config.toml
d_shared_expert = 0
moe_layers = [1, 2, 3, 4, 5, 6, 7, 8]
vocab_size = 12038
norm_eps = 1e-06
attn_scale = 0.125
init_std_down = 0.0
beta2 = 0.95
warmup_steps = 237
final_lr_fraction = 0.0
seq_len = 512
train_tokens = 360900000
Below are experts of layer 2 (counted from 0) of a mixture-of-experts language model. Rows are named router (the router's row for the expert), up (a neuron's input weights, with its number) and show model dimensions 128-255. Each number is 200 + 20 x the weight over its row's rms, rounded and kept within 0 to 999.
After each expert's rows: "comes after" lists some tokens at least twice as common just before its tokens as in all text. This comes from a sample of Wikipedia text that the model never trained on. Tokens count by the router's weight.

# expert 19
router,148,215,198,231,220,203,173,151,219,180,209,215,209,219,180,186,218,165,214,243,209,233,174,195,185,230,205,217,228,198,174,195,179,184,188,218,187,219,182,183,191,184,231,191,180,195,203,196,210,198,226,187,169,197,174,191,180,211,225,220,224,191,208,216,155,214,222,200,213,231,210,243,216,192,232,202,183,204,221,242,222,227,189,151,221,202,190,214,201,202,212,212,200,171,190,229,207,189,152,174,195,195,203,197,197,186,199,189,188,224,170,169,173,209,198,203,189,229,210,208,218,179,175,195,188,178,251,215
up0,193,236,158,201,200,186,191,179,190,181,213,193,206,219,231,208,205,221,207,189,251,210,220,218,217,194,192,195,173,189,192,204,194,198,195,211,211,219,167,207,191,163,166,205,183,214,156,183,202,204,200,207,196,214,174,159,219,199,187,200,175,188,207,186,219,232,176,206,202,189,213,211,198,216,209,190,218,190,202,210,185,194,201,203,234,192,207,182,214,201,159,213,188,218,218,223,191,236,201,199,246,220,212,184,173,203,205,256,211,190,190,146,165,194,163,199,214,212,195,208,206,176,224,200,203,168,204,200
comes after: " ", "0", "1", "2", ")", "3"

# expert 30
router,171,171,216,208,215,193,157,188,228,167,197,185,192,218,220,200,218,167,208,215,167,199,182,184,217,199,225,210,205,224,173,167,183,205,225,206,212,175,195,229,193,215,215,212,205,165,148,205,201,228,171,193,206,185,203,198,239,224,201,222,217,216,211,204,194,212,202,185,216,230,201,186,185,215,206,209,173,182,213,197,214,220,218,167,215,199,175,185,222,232,241,187,211,183,178,235,196,225,167,213,190,211,182,187,194,218,171,197,198,190,217,186,157,222,209,205,216,191,209,189,193,201,216,204,180,195,229,223
up1,213,214,155,183,221,195,202,202,204,202,210,194,198,190,190,192,156,225,215,188,203,188,171,190,198,172,214,174,211,211,217,190,189,181,177,213,201,209,201,218,201,221,192,181,156,246,151,213,207,201,218,203,201,231,142,204,233,202,217,156,179,194,199,219,219,205,174,229,196,188,248,197,178,143,222,203,214,198,226,163,210,226,214,214,186,212,206,174,188,195,216,182,188,186,218,216,197,178,201,189,214,224,200,191,164,200,205,209,188,192,194,203,224,218,204,183,256,170,194,202,187,187,202,211,202,207,213,192
comes after: " |", "|", ";", ",", " /", ":"

# expert 3
router,228,210,168,209,196,194,178,173,200,204,206,187,228,190,203,175,199,229,185,189,221,195,172,197,207,193,179,214,187,207,180,248,175,190,169,203,150,207,172,171,181,216,224,164,191,179,238,227,194,180,232,226,213,200,219,185,195,203,176,211,205,196,220,200,202,211,195,213,199,227,215,223,217,192,229,229,207,220,199,238,161,209,193,182,199,185,204,199,184,224,156,218,218,226,200,167,232,192,186,185,229,208,178,204,218,169,216,198,162,205,232,213,233,190,220,222,209,249,208,215,230,170,180,226,220,203,193,185
up0,195,233,230,204,192,223,166,211,179,180,170,224,188,194,197,186,191,229,200,200,185,209,198,184,212,219,217,218,209,187,204,193,218,216,221,211,182,207,223,197,220,172,170,203,230,180,183,197,201,208,177,183,193,176,207,126,219,204,223,226,224,185,173,204,230,174,201,148,216,198,183,214,202,206,205,168,234,211,189,166,200,181,181,214,196,184,199,198,206,206,201,213,233,204,251,228,171,218,209,213,203,210,166,200,213,212,197,192,200,175,192,179,200,208,157,174,236,203,175,205,180,222,178,200,176,195,182,217
comes after: "\n", ")", "%", "4", " —", "5"

# expert 47
router,188,248,183,184,203,178,199,235,196,215,195,232,186,198,180,189,217,193,203,211,154,167,191,192,214,185,205,176,193,228,224,188,170,154,180,193,228,192,224,185,174,207,186,244,207,185,217,212,181,181,239,218,193,191,195,167,193,196,196,217,173,153,201,190,218,177,183,211,198,228,205,210,191,207,208,170,222,158,186,205,199,203,241,215,168,209,204,221,175,178,167,182,212,184,196,182,203,224,221,224,167,202,204,217,221,227,181,183,208,202,211,232,208,195,217,203,232,188,161,213,196,232,203,228,202,201,226,215
up0,227,192,174,177,237,209,223,186,195,193,196,202,175,235,168,206,226,177,190,218,232,231,221,206,224,206,189,210,204,180,205,210,186,191,224,237,178,171,196,195,185,222,192,185,159,206,228,157,205,206,197,207,218,212,194,210,179,219,211,165,207,165,181,186,217,174,172,171,188,208,194,216,170,222,209,207,232,200,191,202,188,206,191,233,211,196,188,219,213,212,197,204,215,212,209,186,206,214,206,172,233,192,224,179,214,179,172,224,177,193,211,194,168,193,179,213,197,225,168,210,187,240,233,208,183,193,203,217
comes after: " the", " a", " to", " and", " of", " an"

# expert 29
router,211,194,195,186,184,200,181,208,172,205,202,175,166,200,193,209,205,212,180,179,205,182,164,229,187,202,209,182,187,195,193,174,198,211,209,235,182,205,208,196,191,211,184,187,192,202,197,198,224,175,220,197,225,210,184,185,223,178,182,239,225,202,206,244,194,224,179,207,197,171,204,211,204,230,199,175,215,254,210,192,204,212,210,168,183,246,204,220,191,209,198,217,220,215,205,217,190,217,174,178,207,162,198,193,207,203,238,200,212,216,184,181,177,171,186,190,181,186,183,200,202,179,220,207,197,180,184,224
up0,177,200,159,210,244,221,188,168,197,219,220,220,212,224,208,182,252,184,212,184,197,205,229,176,195,225,181,216,167,175,195,183,195,234,195,186,211,212,208,239,198,182,234,210,195,200,161,199,185,208,236,166,254,226,180,203,233,204,232,170,213,229,202,180,181,215,200,154,141,235,194,184,175,184,186,223,187,192,194,185,192,181,193,195,197,175,200,188,204,183,215,193,165,217,188,205,211,207,192,203,209,194,178,198,192,180,196,216,206,174,196,208,220,197,217,228,216,171,200,211,201,202,215,226,215,209,208,195
comes after: "-", "\n", ":", " •", "Personal", "See"

# expert 6
router,205,246,237,207,191,159,208,235,201,213,195,208,200,206,167,191,198,200,184,243,189,219,202,205,181,219,189,222,189,232,200,200,172,179,222,202,260,190,210,204,189,196,178,244,202,179,199,191,196,159,202,208,231,193,225,190,157,221,200,217,195,186,223,168,229,182,192,225,182,198,171,161,216,193,198,207,205,164,164,243,216,203,232,216,199,210,246,202,183,173,195,188,192,175,196,201,191,230,211,227,167,195,196,214,200,193,178,184,187,212,192,208,199,203,188,205,215,218,196,195,176,231,227,188,195,219,193,202
up0,233,212,206,218,213,203,207,203,189,193,200,169,214,191,230,187,213,190,196,190,194,212,202,154,185,195,177,187,231,203,190,192,203,197,181,165,204,207,213,228,222,213,215,156,220,170,211,191,205,204,187,209,187,209,207,235,217,190,199,211,223,204,165,186,195,206,185,228,215,155,235,206,224,205,222,195,161,185,232,209,213,162,218,216,213,195,185,226,202,221,207,189,163,207,195,219,210,211,178,213,208,190,194,216,217,225,223,205,209,227,176,191,141,182,231,210,175,178,180,194,183,218,219,189,172,206,211,178
comes after: " the", " of", " and", " a", " in", " to"

# expert 59
router,179,197,169,196,219,183,220,189,229,225,200,201,238,189,208,180,194,173,176,186,206,202,191,199,238,214,181,226,222,214,186,224,248,186,194,181,192,188,193,231,198,191,210,208,239,191,200,189,191,187,177,191,179,222,186,186,196,178,183,187,180,216,181,217,246,210,193,233,188,182,217,172,153,200,185,219,174,220,235,174,181,219,191,239,204,215,190,251,207,221,218,191,201,205,240,207,230,226,264,210,213,202,216,192,184,218,198,191,178,196,209,229,219,199,225,180,208,187,202,202,166,194,204,189,238,165,210,195
up0,198,210,201,246,180,177,252,191,199,203,204,200,167,214,217,165,246,171,170,213,189,196,207,187,187,214,175,217,227,172,197,183,159,209,157,191,231,207,195,204,235,176,193,191,211,150,245,206,197,188,198,215,203,187,180,231,159,210,220,181,223,199,212,217,212,188,185,198,200,185,201,207,202,157,182,206,201,175,205,208,159,199,183,201,200,211,212,232,224,193,213,201,194,181,221,190,186,226,191,204,202,200,206,215,183,224,204,214,167,199,207,161,183,200,194,177,207,185,182,195,221,217,185,181,180,191,216,217
comes after: ".", ",", "==", ":", " ==", " sw"

# expert 52
router,218,214,198,206,188,182,190,176,200,200,218,218,217,208,164,219,218,171,187,231,164,199,203,212,234,231,193,213,237,221,168,181,181,189,212,212,200,189,186,208,193,192,217,196,205,198,203,216,187,176,215,185,204,211,152,195,245,202,189,228,218,169,188,210,226,233,166,193,219,213,208,165,207,222,221,191,177,207,228,219,193,232,209,165,183,226,196,187,186,186,204,210,199,213,192,239,227,228,175,209,207,170,230,208,174,195,202,204,201,214,200,146,143,198,194,212,207,220,207,200,222,179,229,184,186,171,211,215
up0,203,203,179,208,192,239,220,175,187,179,191,215,173,201,222,211,194,190,218,166,176,192,205,197,162,170,209,216,183,190,193,209,239,196,182,223,175,215,223,201,182,214,176,181,192,157,179,191,190,230,193,228,198,195,212,202,186,208,206,214,203,232,181,212,174,184,184,205,180,194,189,215,171,187,184,199,196,220,195,193,189,211,206,214,235,200,208,204,238,239,199,237,217,221,226,192,198,212,234,176,209,182,212,199,188,176,191,220,188,175,185,195,210,199,179,192,215,182,212,183,172,205,232,207,189,175,211,182
comes after: "\n", ".", " |", ")", "==", ")."

# expert 0
router,195,192,183,181,197,165,192,217,222,189,221,225,210,228,215,185,209,190,192,190,181,186,181,226,212,162,194,172,194,230,186,199,188,198,183,165,211,209,184,225,173,221,167,190,185,192,233,201,209,250,214,182,201,211,197,190,240,197,224,204,233,211,212,235,177,214,203,226,169,193,215,203,202,206,212,200,185,169,225,221,222,177,214,187,177,197,189,223,164,187,189,169,213,177,185,224,182,216,211,190,193,192,191,210,201,213,201,188,163,201,218,211,205,202,213,229,198,208,218,224,195,216,219,203,228,241,225,209
up1,217,234,197,234,229,245,211,140,169,179,202,224,175,205,206,178,191,207,233,233,214,221,190,192,215,224,191,211,207,189,189,203,202,236,210,205,170,214,218,199,223,214,193,191,219,223,203,201,209,195,187,227,203,175,195,222,186,192,225,205,190,176,186,178,203,168,200,201,203,174,165,195,169,167,176,191,206,222,189,199,193,203,172,198,216,205,205,196,187,195,211,230,189,235,231,183,231,171,217,201,223,178,210,184,177,207,185,215,231,171,194,184,213,181,186,181,195,177,167,176,196,176,185,194,184,195,186,185
comes after: " |", "|", ";", ":", " in", " March"

# expert 1
router,176,205,221,223,198,203,200,205,194,195,181,245,208,195,225,197,217,190,204,172,198,185,176,189,231,224,188,254,202,215,177,164,178,230,211,196,176,158,258,178,203,224,227,203,233,158,226,167,174,175,216,162,233,202,212,228,183,219,187,216,216,158,191,196,198,203,212,147,197,222,188,182,193,207,176,190,171,187,197,221,195,201,189,179,178,238,159,187,212,246,236,200,221,199,188,187,214,224,192,188,177,205,199,221,222,226,183,186,194,197,181,206,175,201,216,222,198,198,186,185,213,208,204,216,194,221,154,211
up0,176,223,214,229,202,201,183,178,186,222,186,198,188,207,185,182,220,187,205,171,197,217,199,195,200,226,208,207,211,191,206,184,205,218,203,197,184,184,219,200,214,206,209,180,205,203,209,187,229,214,199,188,201,201,174,196,156,165,217,183,203,194,158,233,225,219,202,149,192,176,211,170,193,219,218,196,216,209,164,201,194,220,184,202,191,224,226,202,205,217,238,230,203,226,224,201,199,209,219,202,221,225,211,175,210,214,221,191,197,211,175,147,187,202,189,199,232,253,174,203,200,190,202,217,203,166,169,211
comes after: " |", ".", "0", "3", "5", "6"

# expert 61
router,176,210,201,187,208,175,175,206,164,227,221,216,202,196,174,216,206,163,195,228,200,208,203,203,221,237,172,213,241,204,168,196,190,198,185,191,231,213,207,215,195,172,208,196,200,190,207,174,216,151,210,185,227,214,181,174,218,218,186,186,230,165,186,213,191,216,171,208,186,219,210,168,195,182,179,202,192,179,232,196,184,189,207,184,206,210,202,219,174,213,213,176,172,204,199,214,242,227,198,205,188,185,172,210,200,229,218,206,209,199,179,188,189,185,195,199,195,202,231,195,240,168,207,157,205,192,208,218
up0,202,173,178,209,216,207,204,205,188,184,212,190,196,185,261,190,191,177,200,215,197,214,187,193,192,162,194,170,161,214,189,199,213,199,189,209,197,210,190,181,213,218,186,193,212,199,201,226,162,211,204,252,180,194,197,214,163,184,196,161,176,237,211,193,201,171,216,218,204,218,195,233,218,184,220,182,222,204,200,202,201,172,174,194,193,183,231,203,202,176,176,231,207,193,204,186,196,202,185,181,237,234,215,188,213,199,211,253,165,176,230,213,196,190,158,204,198,193,207,191,195,201,189,184,167,203,162,171
comes after: "\n", "==", ".", ")", " ==", "==="

# expert 28
router,188,207,187,183,192,210,185,201,204,153,181,200,191,207,216,188,201,204,241,199,209,180,188,191,216,186,213,187,172,224,205,172,205,186,162,184,199,204,199,220,220,237,174,217,203,209,174,219,192,247,221,235,235,166,163,218,214,199,212,193,192,198,195,245,207,218,240,219,203,213,226,232,213,197,220,194,204,215,181,201,187,207,162,184,182,194,182,194,203,229,212,196,225,182,176,212,185,169,213,147,180,215,226,186,200,194,200,172,185,204,227,195,236,199,200,222,194,185,186,214,173,240,218,217,225,197,199,196
up0,190,200,181,225,230,204,187,125,165,211,195,183,185,163,181,214,218,232,220,212,192,209,188,181,204,190,193,187,216,165,208,147,188,185,215,198,183,224,180,179,202,218,195,195,206,222,180,178,232,207,172,210,230,209,172,201,188,223,268,192,198,194,173,205,211,192,169,191,222,207,199,202,192,207,208,211,191,226,201,174,198,207,190,209,229,174,197,183,201,216,215,200,195,202,182,192,183,194,215,151,207,200,177,158,206,224,217,224,224,189,190,203,154,226,176,211,224,208,156,179,221,200,206,219,190,172,207,235
comes after: " |", "|", ";", ":", " Total", " C"